{
  "num_hidden_layers": 10,
  "hidden_act": "swiglu",
  "normalize_top_k": false,
  "routed_scale": 1.0,
  "balance_loss": 0.015,
  "balance_bias": false,
  "init_std_router": 0.0156,
  "vocab_size": 1779,
  "optimizer": "soap_variant",
  "beta2": 0.95,
  "max_seq_len": 1024,
  "train_tokens": 338600000
}
Below are experts of layer 2 (counted from 0) of a mixture-of-experts language model. Rows are named router (the router's row for the expert), down (a neuron's output weights, with its number) and show model dimensions 0-95. Each number is 500 + 40 x the weight over its row's rms, rounded and kept within 0 to 999. Numbers have three digits each.
After each expert's rows: a language model's description of what the expert responds to. This comes from a sample of Wikipedia text that the model never trained on.

# expert 4
router:559480454459519500574477493509446439467484540476429545424524596560532516474524471578492538579468573521521468546524538525544521528527528485534541478433475488495509481582519511496485458541560537541521497530510510451454486515427545470478561532516462573534495469555532514446464518489544467493
down1:474473448595499543488475464422582527434494500467488513519515464514576498528527467456553523516377475468487537556506512507534416506502543417518527528564476477534443428484477425461483523511540502485473563446539495514457518435477468479455488496436512494453492475485493485498463527480471524439
down2:502492460462514488487461502483476486496587530556548393528526518442560445527520482580515519562508452533504491505545461494509521473558550478498537414475430497539528475481467551554435458472486508472472392562516538451494481531495481507539504478482468607496442507473478505469436562503500519483
down3:493531595540549593465513539488534426493532497556480476508551499545543492482525508486491482463549479522504552495477490509462487519522499500452546470439497448474521490533527530477489529578461457471469496545465480425438504528514495527476602594487581492565488467514494548603470495484435484445
down4:534526490492458462483414487497450494525540470431513405535578536511447420520522469472594481491472530508483481450494497499514426469500459500495516489491524499524519462459489448497512500516375426523516571498461414494578488485461509440457511515474513490538536509554529477531510581486455468483
down5:477502461440509550521414551488479523434445530445528515503570455472563454530510499532506575500589470481546472530432495515585471418540520504567480501489516470578527509516509522567511502512466599469507449518484535535557458521530449570520505540505547472480502475461503537494556503524486455520
down6:498520513521513524498476520497481471576471526514463533493493536533422503542576474537503485494506530518572563510446532458472518528603510455475475518517530503521498432520492561497524571540518405514469569511513526522470411522527438522530503612543506479547549483497550523490473507408543432528
down7:505497472533495503542409473469487491556525515459516505511497545539579549578388477463446505474519481489435583547439464493452459510476519516491509487503535527520486420554416489509453475466550498495491494545486535421516504475427518556534572457548551534523535475477445504556538501474518462484
down8:463514482557484443487580477474524490541427563478510478508521620513508565478511454538523514562494498505549543486461516479517478488573554516461492476544465501502521568501457455525482524473484506528453517489568483437497463430527487555450529540521506477563559541543490505455522436509603583499
down9:475517487530546515542490487452523407483496498416536488503519471579539459540520490522539548475466505494461532474434457563589487446442529551519530442471570475486561473473483423472504485529494460524549456531528553523485498516513563516505478423499449490532438482436448537542467520435531568516
down10:451497508540454463508592522514484484521521517540443467539543405511471490479519528464478514520504508510493567501523462553523497497475487434513438504466534479501513494532578497509584494557543482471517480468505525574524478551466538575485417543538451533472403464469448545548459452477530599531
down11:465517456375532521525508568545452498548454469442493507501535459498497549541444448501472481491511560394460588535496460554515508461507509513440591520447510477509520538517529489516581498510490458437511555488483522442483446505466456434497536550467507499482497519536503542537492471485427531467
down12:565467483482506586508466425531383462464510621446534481471516461510459474499443476539545540530497499438475459585473444474505453473465436424514460466480506509486464459542515483466517442562477535484534433481472514543495522518539490433476530503472553510536554482551480512518508510511471494494
down13:553558550435454559502482493552485487431493492522472554481548496489458483488479559439433485497498583515534584484526472477464520405511523466508497495484553489459546462450448576492507557539509486563556564482519444514517527469461568500499463553472519566488496497531527527515559555551472446456
down14:530537510587419473557547469524449550535518471481439486496525480570562491521487529515484459434453523578399526555495485513543479536538518517434491476471508505585475544563435430517435465518487524495523493495437476533472574476552460531524521545466484505470482570492482557489460522498480495480
down15:554488468518424536480572467461501515444485458561446513575531481492499478472492443435546530513519491587548507561546563477462508458493563502499493509465507522447554500470449463444614474499446487499458530378515467537545492469563469526519485536511468525444505490503520522458519533484512461529
down16:500548536514518520529528470509483526448526486550430510497445497475535574518473493508549463530484534548567452482433567470489478476516539548519492497482531437478455483603591539610451428559519457511570481508483534504472468524489490527518519513473468498461478569542493504528435490580552531468
down17:555488466510476522511465501437507529545431545535564509465537519517597564488423491483506506521453471560479541504545438554483503502596507488554524502518369516465456525498437438476524546482428524535504456523566491541501476483480492526494506508483529498452488508568522531573465499530563501466
down18:489592464559501511508471444565462587450499479579490496578438508445520502543446468505522419522476510542577492425448481505536526487479557444493487530478553467496517555429514517474498470474483490446596456492541494559472509507494519554505537505508475522533482531466522391521516505512505482518
down19:457441525467487514527497513530540471540488552505533553487542461526497507530476531501436490435467500472466509569487460517559507457564507527498481484449497509453564507461444513528490617537515456450471587487518537494446558525559582546496520520405517528516532451538458533491492534495464475606
down20:497483545484571456508490543482487497548418433489468542473488505500460493458518489470525518548549535478404456538550540535537476567506495493423513500518486433501523545490474525511516421492535589447448525526434496514518522504443529514535578535510484496395545468506525503473575518555472451441
down21:444471443534519486464493578483517485454457490479555431509510521511501466486524508487500516528440495435535532476536485514480519574489502461481480382450486480509496480521472516516540542442509504487452537536485538565575494473430430456434506486479438532487521543619492422495464537531478418490
down22:544542475463446490475442476512456434466427451529447493476549474508510493488565520500497426475461502447514537478486551496462485565517518485473491526423527448484412514419520507456522509500467520511480548557489566458548507464498556532526424476480474458528452465433451580423509538506538508563
Description: Digits and pieces inside data tables and years, such as 2, 3, 198, and name pieces like B-en-ewah, L-en, Sch-u-yler.

# expert 0
router:551469469461548489570472499519454447462496551462432520407533610603540505467537478521501535603488571536528483545517512528541520501522498491532534497407475506512503445589520515501479462524544515537506492548512480451466483522463535470462549532514464539538490475538526521433473519488536469477
down0:518536522487489529445534470478488544526521517446458538457529482513455520433544512503471456345534495462516530555527504546523466555493463405504514493505516479421453503480500506553485453496579538505462446464464449485446546525480506533543530459516467485533487528413515524455477520494466394513
down1:468559512522496544455621455480569472511503510456535597488538464501516531478512477556574556473478536439515557559542493503446487468494563516439511481459474446506507466564482513518521510536573509554508502482447518482551514470558472569573544453517491500448470456478519497416526460481519508489
down2:507578542520560479473467544493535508558498417557444513553429500411541583490479500553537509498523517518460494524516517547522489514541529517422553471431472526532473419487455511465515523517586489519502491459505569551497510517554564555519559481434510513463539490482531514437538493506454452522
down3:569536557492539513543547522504493552444494481484480499441481486608521492457557410484513477497532466477467518576466503422532535507490423404461496497498492537522475438491451530463551527474525455493473528472539569509445450608462531453470473478503519468504545581502501507514523468534504518529
down4:557496594489453431524484463464498555502460543558544473506565516463514499470385490422483509470455492486523498483468476488465518582478477526545502437510532477501475443476488538494516460499474439492479517496459517481533562437492515540483535508517532468528538438503486558579567495623515545474
down5:470420512525479493519481478445433532475559540441532479463504516432537522533462517571520448564422541578490470497503550491465494533483485503504471589482469410538506441393537426492482549435500461488506499537489527517511501495457489493487508524530536466495506472421485421469486550543488523452
down6:483509529549456545539424378466455537467533471502475514445518458538486521401458527559513463492495517570488474503484482452500530518486491453485472480548501445479508518509476523466453518543474491464514516443509463528441503579536575470538541602485524488539533418465538473476571520517450485549
down7:505564565514558466529527487484579512476559571468578498558478428513555495548436479480499568470480535506557440508462495540512563523488465437576449537571533445461472508505484523486463532484518461512532536507474532505429519516498497475530557557466414501420471480514493513557489470494527464538
down8:584518543447481505546561471382472521438483542498584474478550482562469480491525522493537451506549565448605570497475466503509502478486460525539513544508467497444551526482459488497472530478529474526558502504464523462522523518524440483516518498510513459569484448419517513563562498459438476473
down9:510508598561469488501435509477455478487469518531506571521474491497528545510462461490449560554505516458525533492489502486430512497518502503487534427491484425533507498458452494590525508469500428470517484505566557453553504347470556543500418493497515554542504473508496579473489526495505524542
down10:495428495450489555493451486511485528543501475542570453543525600477452505565576518544474510482437455526576449499530582477492467509512493497549466521523448476511511527456497541540485426540457531526473488468467525516451433501485517434518576489527467469501550538587459421517482547532498537524
down11:425495513472522549499507557506478423500520452427526502567521424443484457558471558528488543491585482493547505507481544537525559507562484531532543538443560551475466492545532492513492480495510502461468551446549562527509473604490471531466481542511495482486477521393481537455438453468469493506
down12:479449572518485509490462531551484529448456495485494486512492507482518513493456455437525497517524474549522473558496563508535486452503491454458459589565466575485517463456473505518513407461529573539503583519509472457488559494458490580489541505499530471448464562425513494523514611505427547489
down13:544529494481457505525461478443595483436463490495486533513532567556443528532560561511520569485462505473490510459537456561524517440394474551503556529521462445540569493485562476466497512488438535461489557498503401481439525520508489504456462585498528454498500497532483452472486562519496507475
down14:486443467492463526552493498512508460516511524487509424479448477474480548536516432514446578541495438512502514463459501535487554529474442541454496446553499460488543558408541462489589485471499460528486421486538510474510462454515471463500518527612515479545505539425574505470515535548565508449
down15:481538542506455515526464529427513508437494559469474466526527470468448504559470522502469422494521477532543528494440535470493446509537516395529525476547458471455524442431526533550476542528429445569460443484480508426435457508424508495521528575478524471523512501497580477459525514544475550487
down16:488529487501577555520449511480506474448475466508544440536475536474443503437551481497465523472552480579463553447456450478484562556438469492538398508470470434436480474516490478486464510529418589536529567419526460469540508521524483516533515472500512482506508549420483499474436469510476511498
down17:524520511545505533551527472502461495492513453526494485481480488601537494465534505597410472471508534468398483535529492475567552505450445444480474510469488558479507494500477415446468534445520486473514562464528470593524514440486460458529531512534539534521429546417508513496538535528510447530
down18:615515452495517510514453505491581485462445519450564536463398473551508470554502515512453510542552537454445535420476484487500463511509476518510523544473483476465553485554503530515440539493485466518524558449559557563516483505495505555473465536492543445488504576539470440505555463541457442500
down19:458518537475474539466445533478535528571486480464479546530459402466541500468499499582443454421503468453457475528479469546546486467508547484497479483537491505510466576476467534520475490456518431492459604527493415551466501445548469509546444497506514563504529542440518447537502528477573517457
down20:484512535540490542536480423458500515469568455441463539527497539463467457584472593458473509448512495498403516521411482547460512507491515505508480500496589491537498490465439552506477482474493546501559526517504551511435502506450469467541497462500512437553501497435478440596540482534480432522
down21:458546460461577502436433530458461439474491476554481475548475544459449512492521452525574461484550468540462540514468514472503394502523522516486596467521497466456436518432499491481585490520484510519508503488480478475486567494506503474478474535471436534548478419487555427553462531482498523433
Description: Line breaks before headings or tables, plus common words like in, the, these, and mid-word pieces such as ret-reat, panc-reat, Ro-ff-e.

# expert 7
router:536465465454524500560487505520444438461491531467450523432550623582532519496530486542486542607472579536515476572507504531548518527533507473527545487425495498507492461572510497509459440526551553545505478546510508449446486521455539504466566512498463543521490467545531523452467510494532475469
down1:453500527463479464542478491470560474550549470469463484474592533414549528530494508467541432525510486477463492477483461407560522486564506470551538490582479531538576538489521480454509535528448471534502530477525547454494461529474437544500468501520448466533471430516579575479488503437568493494
down2:515491500534479448491530532559529505562499455420486472520542496464521494556454473521459549524496516479484404510472510547504541367503459463482487543561504543541540487492516536455515458532464501492497499455435455547488498600459485541555489539490518532409512503445559511535507497495400453500
down3:615460483504491583506384524493486483454517536426515524534476471567473522435468538496442456585553445543533547496482474516484484474506506494509462509513470426510502482487485498465540477435437503457521424516512530547545513522536525417487496472487470537487501486560498498519442558468467558452
down4:508471468503506446515523495497567516516482590443450559508476473569490508513527485521517541503491538417514494534436527472454469468457424444478547424524408514501424473478462536488479484448521467536560501483486510479447560431510417469481496439493487542562537525457482450586524540469517519504
down5:503504462496544519487543452507495454551459502480401473511463502512443559476476602451495518488556543611525473555517484478530479545464476561473504451462537432543575552541478486501495482433521497532569505516532505557524480516427482531493484505524490455505482483600493574439514487515451492535
down6:456496485574532510405460566463532483508524498447458574480426474529550503521471544571493508539506447504553436516517481483545514458603505513500440451500547566511508439535503547542496526452458524453526498613510493501528470535423504463471470518471538546478496483521511498522456509525576534506
down7:468499509478511497556440469545550511565498495470493484430566449468546567535544511503501521581496465577474471564536541469449503544453447439466475467472515475499491544549511515493480511537481498499472572548524468492547512512487507466531586499506477540467640440472549514581474512482508465462
down8:467427470500404559562438443538543490524464488455485447559466514518470522528537433482454522478491536504532530418510427544414461505544551511470498501526476482469546596498482484466540522490527450449537445420561497460552517453471489557535486483468506465463530472520504461486558465487499499522
down9:470516511432559512497437491561535529448527505497459450453512498512456562509529499537473521554475405518540570486430542510501451497432505461497509539496495481477513472531452436422472517477445487431449530507520519424525465396474475527532528517563532612552440476472500509520518481503500492485
down10:531544494496452500405539510450503404481491486488512438494508462515412522500389527556454509470481510492481543484523532491486564525513525545505495466446518534449548547563525523578500450499490484496486454507474495410547574557497549534535460565533419506503493470457457540459521498500471507449
down11:542489476467538504508520482443442520538590496488575455528500479502521458521483467424518458530544593581569505558489564503487546485553533557542523474494451517552460544496502469523535483474418554527556441570483462520515496462566472489497498514479491476464489500523447513444531460530571575518
down12:475466575452483515488491487487512506527543517511450525565524556406496554574437493483559550561476512505470491515552480499451484477576472458512503438530465528538532517539512513483411536544518399495432509553515490528514416460541488450528491506519561508522452486457443464525454447494496470566
down13:458526470502503543464514505548541459492461507534574481502539541557547468459518484552486439470483527486481465531464517451521539486543448490440504518518550582422509385487491518477569560545448475491513495508490482456497499427566503485450559527510527453423532448499441511437452470516456518424
down14:500419439467472534503556530463535432513502481472511483526522567541458560534534521515479477475428511506439567525536539592529542446501494450531560480460466469483496506501472462477532482500452532511470469490439466539561493513558525491483462554539486499452553436500480505498630431522431488525
down15:491472512537572515496491523522459459554457467500545547415563440478403545513568501523466479515532526459445426461508556493523512514579452472514523553491460470506513499479518525491540490469589467467519432482572497499518538502479439536522534601485499498460469560501556522521474419487470473528
down16:493500510437515498462495514488456493419488546456528469481468406531500465583488535535506508525490491381531442477539441485432484501592487510449481546443420503499537524546554521502478489523496513540498529610490527564549489536475519475473436513550469475490552525490493490484558564526477454500
down17:482566459440474577531506565512453559464474524455505530495474567502460563487457543533480502531502457576516550516498550512502455422457477517477554511476573532543466525489560458549543468506565504520494516437481501570479436539509494523526547472498510537461473537488435552569549461441561538480
down18:550472467498451550477563526540514457549467449551525597458469527452486524537507458511464512586509483478541524526484472455452592473503457542487472534493451595501539481440551471506456471524450489485514562499550535518470570543538528555455524471468509476490468555524522511478588455460524485556
down19:481528479521428543452532512517490515492514479459458510528441504548395495489529444534528505539472394483576550523456565620460504486511463459484455526503479516479494453494479486463564463469479496499474481511564556575542550489474505434490529519490558467474491458487486524440412492459444512506
down20:526431523505489542423462461446564502521460528536524476528543545528484521518474516469477500453521434444522491491516542425520530595508438542450468444450526455543477455452590555489458518553477543502550527465598511576487497504482419511491480505486458462530518546498438480491492470471447478489
down21:578492502486519488503457504507479466529476538511418453558481555420508472483448491505479472552448539509588541595550499516483504479549480531448519499438477486505536467469493503463496480592535569510536550463447459497612510488477530456566490537487478456464582500514512529504538460462496432484
down22:498543514536458505546561520528529478518508518505439506449513472586511416540511497543505558485458490506466476535408462432524477535522526450510450438498438587572476447503515485441542501491483503425507502505552542573512497549434463501490546512476420513449505483583472505491535471520461452544
Description: Word-final s and closing parentheses in sports tables and lists, such as Champion-s, (JPN), (Martinique), plus table pipes and tiebreak scores.

# expert 9
router:543474481443540526580495519500444436453467533465418524409544601588521518453524474544476520578487602527497471536510526531534530501508516485525543469422487510493505463581533504494449444532573532544507488535512486484471473525442547483466561513523474525538481474529508501455468512484525476480
down1:488530478483474494447470459504468474471503534442438486513465591550548608541476522485457527485523499502473441534460462503507447470475483492515480474512592497519533605478442519462448513493498532482579496445522488490441461538462550420469545537488490487485496473434454561504577527445543477545
down2:502497482476418482476465527494471451533494551516487476504509491546453423468548539476508508511427504507553501427568453452433473434509539370539505513490497583453557542488465496556457470503524484492493473494514538518496550492497534491502454506530539520489480501460462525498393487396473457444
down3:489538476563460507527468477556489518476531406527448531487551444535513504571467491490509461517456410549478458442480513505528526475476552520510486520495472528493540497590490493552536466469435480448514427531478493551580427489493495493481541538574450459546475439486456538541407489494466546464
down4:488452522565453489518478439560475552496609512486469522509526469509508501489563541453471541516561517543489529583502432432416534514492482471501500520523488503514563530454490507569522555520588586501526519456453491469460505543518476489472466450480499487434432487452438490537550445455488465504
down5:524491511503531531499491603504565532609476542503523512524542461420523509508455574571549477489565474522492526443476496480517548440519398476464407559460479553549474491503486516546482483545494545547538522504486533507483537552526503480545558507530465496529480571492511579481514462527543531496
down6:481498502559493461500487487485446545532490473460521454530537544482412525523515420478463461560564521519506476477537502493508489445499551476515494544448511554494562507491476509494514541519494486507493500554500497566410459354454443440524511514551449529563563483537539421483496418482535524511
down7:449478428526536454513470475474524509518571512461510513482521523594427551485513450512427561478439501568462452511483536494461490512507484456511495511530452511490510541484407503431446489490562550455567497438451489516520518552535496510519507543524504574499531584462495548464444513563472548564
down8:491494466476519551485522452550504527464561492553396560507452550482416514560504511512479475495526517524537491488452495515488573480515514477491507471444474566449580599430517463403506533459508492492465498531503473518526511402481527478509508589425515502412488519496494519519531515502506504438
down9:439463486551573473512452564532514518535506499521433508475410509530466504518587513481495429508458443428485500494486468454468510527585471470538560476446497529525516537499527521516529565471482426463416453510582484488529513493510554374490502528506494454500442538531495501502473486516466490549
down10:525464490488526472436448462412519487539541500539522496529486509466469545516564596496440485540538529522519564450534497545551562488537542481556511488504512435517591512566497471429537531485515575509581522503507447462550543498498489498469528569484444477512533500519543581566509455507503492552
down11:413484516521499538538481449450500479518508497486518487399506490528464505478447551482467573496537495529505493430484478515460482542516480551508472489467549483458418454545559456599531551453606494467536501488472547504525494472540437503488472541479446419522480575478475539568463442476531517509
down12:500499479498495565569535448493428493461524576423524450476452566489468496513488496428537601496505509499480506491509461531495404569438544436504525567552585508505490538511495483499502477452445539543475517444472503453538474513493482502472522574560453542523460560473463476542526505526549537494
down13:544465448460510499572486417532528519530490413487431481499534556430508530494465508500464501514544490492510399508470495464536527421512542438516510490459515518500512487435483506472637508458453457526591526458543471433502530512528549512449469436496500549515506524489486511502549497502553551470
down14:434517527512542504494500489544463418529525535511494422470551517380429439504470478477477582437563485497524465480505500527494497523526492484468450449440506449441466550557498497564484397518499482467502519554534514554508502444527484477474440446514474516448464510518504494490452525561488561556
down15:590508442489471595535449516461538441508549516495506539489573470492474494569467519516499528532511456465507436499487416544502448437553476524466473481595499520397518531547458551476456523516523488480494480505523514429473494543457460482526493484492538516459439490507471474471507458399554468530
down16:522457544471617408473512553498493459536575495509506525485563488548428537478473495514431516487478515400538523561566449483480497538490463464469509512551472471501422514502488523460570496476436515453493498506564539459488523515513532416544496503433494537534520519530452526472511498490519582523
down17:501476485486486469508571429448518457550527530446548499410480443491499470539532462470501517515509533456534491525576485483509470477544467598558425477458510545558519593488511448458532569573503499472500470486533568561433473457514478523538486526492562451524522467520503502455474469571480464529
down18:577512464429572504507474519496548479493539446434439481449527469460536467519507537538471457513489486525504464427488452490469458512508510517513557543506505537547567508481527576551534479517570494459453510502516523482536447471509627396495531471461463463535589492509520494505537453453553491506
down19:500430513433458473561485539538498425545560554483576504502495485505553496561471549537533453497435523485436494512498428522485479478473518461494591451494486551522495446535490438518488516542492541563529586564405516446412475482499449497507494518464468540543496485481498528537505448544487480527
down20:450442562530453457413512465437509519432521555513534464472535547491583448510567477541501499437514518463516497442516480483444480555534447541620460498538491446491497497481478490526514526496479519490493411479482548529460559547575530481476530514482539458430481510484563491518514505559537532495
down21:491518481463512455504529521481515491578480438572501484598447542469562505453524466488519546495513473547484613517524514475487472489478498507540460529499547494528506526471467553552505461547576454490493465417493501560471442477478493562542504473492510533513522541391533570505573520561484566478
down22:503493518520544430448493536514521459525480472531482507500522478619502556494448473511526423529582492527553467537530482424596444481471494550521560476517487523453537471528418484436445522577517511578489511482441450465547492511520545463530466546541488518510566517517515490442558517486480493497
Description: Suffixes and final pieces of words and names, such as -ings in Coatings, Savings, Rankings, Canad-a, Cent-er, J-es-us.

# expert 2
router:539467484468497498552483497536433457465499517468420548434548605586519512477527487525506540580483584528510488550499514528541525499525526473527564473410485509499517458589539520492467433533581530559498505544526494471463489529448532492484561519515478544539490485563547527444471509486533481462
down0:504446527523511479495513470526459488449430491418460474478554471519499391490585523496464502535526453457487440576569522518488497524524482484500477439468523558517461484435470484523448460554502576463508600447506504587468483555453518516478523544510521561424477489497496495477535478434521501494
down1:528528555544456484561501491458517493516511504493464494535450452506497512526491528543501423501487623557501515536503446478539514477501531451426490509493463445434503528509522534425451486454428523426530534542444455528520498407577485456511446498419497506525463473546535558433518502478489546524
down2:510486538470426521489507514477460423509509527492486446548519489502501515469431522478498478424519447486566491568545538564542514493494465561550507413503546566576486513521483455466469467492436499526456431523579544467509514469527477521480499485541457489592464578570434567511513467472476487499
down3:544496516531442480496525422552483499584486466518520456544460542500544507461508541513472508472508497577467508502527487445453428463518500458474543481444542540443484517494569490478486445473512459537505461476503461488565461544464545579512513511623425490519452498554437537546497556471555558513
down4:506456425411452466491502496538450512461515502451482457524503519461478477614535499482444465519490502505563504522489546545487501512543462493537507506467502545506481537511510598549544556597538535481499524454501487508525461468442480578487535478502510481534516547624506571510530480530505553427
down5:450488509552451443525496497508423453487414563524462565447519508432509484536473489517494502492509504525439476456518531490454522529506511487556450528599465474514481573506469536487539403519551481479452396483498507602496517514561530486486446469480530488455551497449526488500453514507459466559
down6:442483544471566494432490426498489528540474482432553571502498509486457574462470523420472567510518457440571529466418543462481503475491535514459559520526493495510487453502496526515382521471519524550508528479515548461458544470477465483464472577535440459522481468546542550462480524525497458478
down7:472482501481506467511517479479560406463480471530503530456549530550574518485531479438537582570419569534422518524549524458526433497509462504434511498492552531550589562497487496524515527450500466513554520540536550537444492547511512486484475468502565421489528524490479514439501477427526516523
down8:483577497481558483420503468555608504551468558464542466517565536522503491488547512479493550503534479581523541460544508491520472516487478535471507460424462544468476550497472494535561463486464503507509438451549492563512541523510502440521516482419565490502560538465406516544450530476492562527
down9:532475490509524530550494549505496477504490507493565503463540415443425408470536443496533564494497521454606489488572581505512475484494523494500530456522543507459469524517548577514432458578581499532548512480515505489476492411495544451446491534527515516488435513480531542482495489554440489473
down10:491478498512525533580572427512518477534554465540451396507556523491482565559522499477505516495512599474516555468443505522540433484524527499490530526478472444472507456566502448454488535534556527547493442543555521503447435515501502593524494461459522531490539447498537533464492492418525539484
down11:540507501450481488549391545547491506543510480521520469570552485519548560437501501601507536479518468494511498546451533450508490519517463501526457548499521481472541501542494506573500566529480487459529480474456456461518494461596490572511594529528495557479530464499576428468492480470520492588
down12:457550431535472528484469477518492515541563492510558474573529474514553475504524511494544485522523531505473454469497522545528566489511495529428481506470508440577470487516563448553537535474523454577451546436495507520474497529513500473550539458497568497447378501520581539451513517558550560547
down13:584507509534420466480563452578524397526486441563467472494523513481492491467492494505573517520545461550485487474463461520485445551479456567552519546523443529474507499475532546530518563494478464488440537502493445513482520509568485539468510515586485522502493506523480460457512470563388441490
down14:468532575525529497479575526491438522572473466460443443423501501488533510482443503506474432526501574502484468494551556464496514547488479530461455488489507498402582516522513457479457526523508529408477508500506469548503519466483542548545426451516520478454570518461519522445482445502415556469
down15:529429574517519555540519505508510548468471513451497465501542472448514557540467431510503554422524390453496489499506502491494596459499484524571498593486476441584498526472450529489490476525454547543458444466537511467533436541475515495478489505521453426517512461502502510468526480518443528427
down16:517521487532515461431397549529533490496533513409457465530525461497522506485477519492511527544516490471599491460489469559471513512470444512474517522514492551451482491552484473483507530553519563533473489495547545509566480505513507486427540492485413610487551557435506489427466412548452505530
down17:462529523553494491481496438487519536509532573482484538458505527496574476504509507519482488479502433376588545587531522521543503483552476539438482544494566478540485534487465436531440491505498523541598522434517518495528481458570513580481463456512443476530472489526504552537437520475548513494
down18:500576523513544504496480483506488476499466451516555529537494529487518444476454464524592418558430487493464446476435511473560418490489478498456495550468454567540523537498496529504516403437452541549439485449478545470496486525517586556454448503487498496556496498499541577473466462488552493465
down19:467474569480514503538523522437474488513446489467517453432489537598490551521497518472478529472469449446516491445524456546504464452538476482509526466486489472523419495458547560495562473539444532443514475521500463454421527458572525578462536503477558476458407457467435516528556444477513486503
down20:524443445522438530499457532543560504502461543461517506565510552547530530501485399514437514465506483547578477537565470575470414477467434517487511458478484514518501468504429461547441499434483570520516485516479445561484475450483477477501482461502475558511586526540457503501495432517454509466
down21:472522523474446463501495477519499515505514515440388489449489576498463484540455449589536526531510538493488537428490521427474466478531475569555516520488449494482473506488514516553580447394509484509509550504475445477509546451483549497444504513525452528512567513455518497545542565449481450426
Description: Endings of foreign personal and place names in lists and tables, such as Mur-ata, Zakopalov-á, Lib-an, Scot-land, plus time digits.

# expert 1
router:532478473450543518581494498530439444462474518449423526438539621587536516468540473568480534551499574526507465543532531524531549509515519487521538484413471496509489472554520508515476444533578531560518495549499485468459475534459530491459557531535472554521482459529536515456474503488542473455
down1:510461450450469434535449455491558437574483540404530533452480492514466557491500476509519477501535497506542473505490527500536520491576473552515469458467515485563488575502496553448510460573456507503443507457459556498452489466507458511532447518434539521584512524516526587507493504554521542596
down2:503475480534488575482502523505488594550491502436514503493528450463552531514512529539404483474524492518471481490513448529476483511460402466527471497440464509519543534631519539463480523492480435487588483484509518559492558507506490524521483441518483527525536496467569536532511557549422485588
down3:549483516578491475461520550543558527473542488520547444543481504485495494444486433481431516498502473502529428552516551552498477525455519460505493461455422489524615515470493493487458430436440478536455507460534471521533473548570531525536445458467503558518485529517516611476439502520519469475
down4:508529478586445570504507538507569495525518534477481523541500440435428520502463490516465485469457453515481497469453445551502431477537532529510476472603425531489555452506461497485574468475532446475471512475540500471503596492407461462496532540457523500535516522477462502462419470533551492541
down5:537497536430490535517458441514514528447465501497560545507481491535571529583457531506524442513488456427471457499529494435564554476494503509544518454493467478499474478542550466555500412488506458566470483496513413419533565442535522448516555512532501564499522456539597473450490490487496507501
down6:543528463504495530533589461443478450452481464468474404533523493547522464456502465530457454490500482542509388562534498494477426544452508464406504552500498518463506505542419446499459478523542490508462508515521479537444510513529559537554442572566521536499472523463530487511469428513496506542
down7:502551505470530539477518419499483403549520515494447426477524487456464503522512552468558495509387563562440492489510614503489589486502508544460465555496524447482498472511494511502526437510483523483490497473487520492491538455497540562461546514432499432477503490550548527516456480403479480505
down8:471482435450546457530499511492486453523443494592534465503485531513472528467560450445550538525474486506505549478528534462474507481509524527447474495487474505521436447574535516447469543559497456523423433501542440541517504450582516538542465538518469550405521534482515540574494507496443414503
down9:549479478494490498468479483467502469433507481545436531558498482498460475512469470503585537513525559456509441563499457520541518479519506533508621438499467439522480576465539537534461521467554446511513528488416523413490467509516519502462424427507503532533439451524532492592482560488488491476
down10:462539515439520532501544526389449535442538577514551484426489499525483426494516478459460533504453492445512506571540480491472473498519525567523479602503508507466584521464520471504518499533473496511513517559426524438562454457513546429511418477483526512505468483458518492575508514546491494543
down11:561428498499393462466512498583471473480537556449484544546503595515467546513544504482552427512509462462506535447573420549501551441504482512519537399499481503495490497479562543485530523493496508545561510510542528518472549551479538556529451492512470516469493488535455498530508501520505428561
down12:466461497494520458482517528472528456522485415528499510544529515463489484485520557526521502533472459534449510545526539507471399553532538513532493543512551517471521444508488492434475505550429438508446514576403488522459423478516464493508494477502513569494550504642501505466511540588500518548
down13:428474488442454511376440501535448464508457510464461413534546492477568545469486363545521555450505474501481557514474460457487454471524498477486546535481473505477487496441458487540498526523496490492466526543518468505572508493521543560473497546519492553539572458466497497504479486562484506439
down14:484526475492487483482551543460432510504548482493446468500461470464468538531539469569468524546579439451475489515417418505533483479457434487491586535511529510554506472552484425413439459564506461533561537536487460562538488453450449480469463472498452478477491470540491483497472574528490473507
down15:529523515471565533487438460492474555432520509572530488533489508497490496567523516496476448405494459558465511482471466549502438494513469503502496478506537513551513519460570554467594550537435393518459490531499537503503411493490521471457484522517427547524543481551438472517428554499544486467
down16:523488433534501526490535544539488478468462558516491543514499465483444519523572454467597446481551503514468483487480540482466499542578485554503575524444446526441396499453578447509462514455456465471469556534486480508450511509464503503488462557545521537538458520441488486502549569485572473553
down17:464508548544507546515536512495398482481431477496564512486478528523486597531489576447531465532479513408544541478585472502491529518515575553506450449499468442489481464472429474488498518524448504442429451444450486519468582532497505522530488493519472450543529470499529474537515560484478476561
down18:522595452437482461464521453496548453456467513503504531441497557490521540470566586485494487558476524440535421449561532452511499531535543420550509527589511453484515430497477542497463540560533470517485469518491509469448429535526514477441544521497513507532454466521506571561509504536523481474
down19:445488474500564516454441505467548435515479530501505493514573581548545482485491497508516524522557474520594494423526500514416480574466488472533543533524482537514590499515514514463520488560554485444478525513454523515511533522482537488509566539516514491481582497531481529505414460415460587473
down20:549536563472524467481524491570509530505499517462528521433518552550537470415436467580458479439483508512488513536482490494471567503468417538530454534500485480544511484495496492459479464512494507498505449514488609439427495428470586503528463540523473373505511507491473530461495479516442508454
down21:491473450440559474571482477442454536479544473557505514487552438542505479441473495564464530547475441477514531545438568478505491532528444578538484518528521541498489523471479549425543432475432456441539540443512540557457537508483502488481520489520492475417507535451481524453493545434501432503
down22:472504512470514507533436505464490475532545614482433413426496525519491515449509498460547522476471462576557438488496483506446499554485541401496561451465487512478520527519444509513546435505440488507497533564501482518466486475556408550510511538514450479468472516504531511534537476512403543476
Description: Inner word pieces and digits in tables and geographic infoboxes, such as Loc-ation, b-ar-red, Twent-e, times like 6:16 and attendance numbers.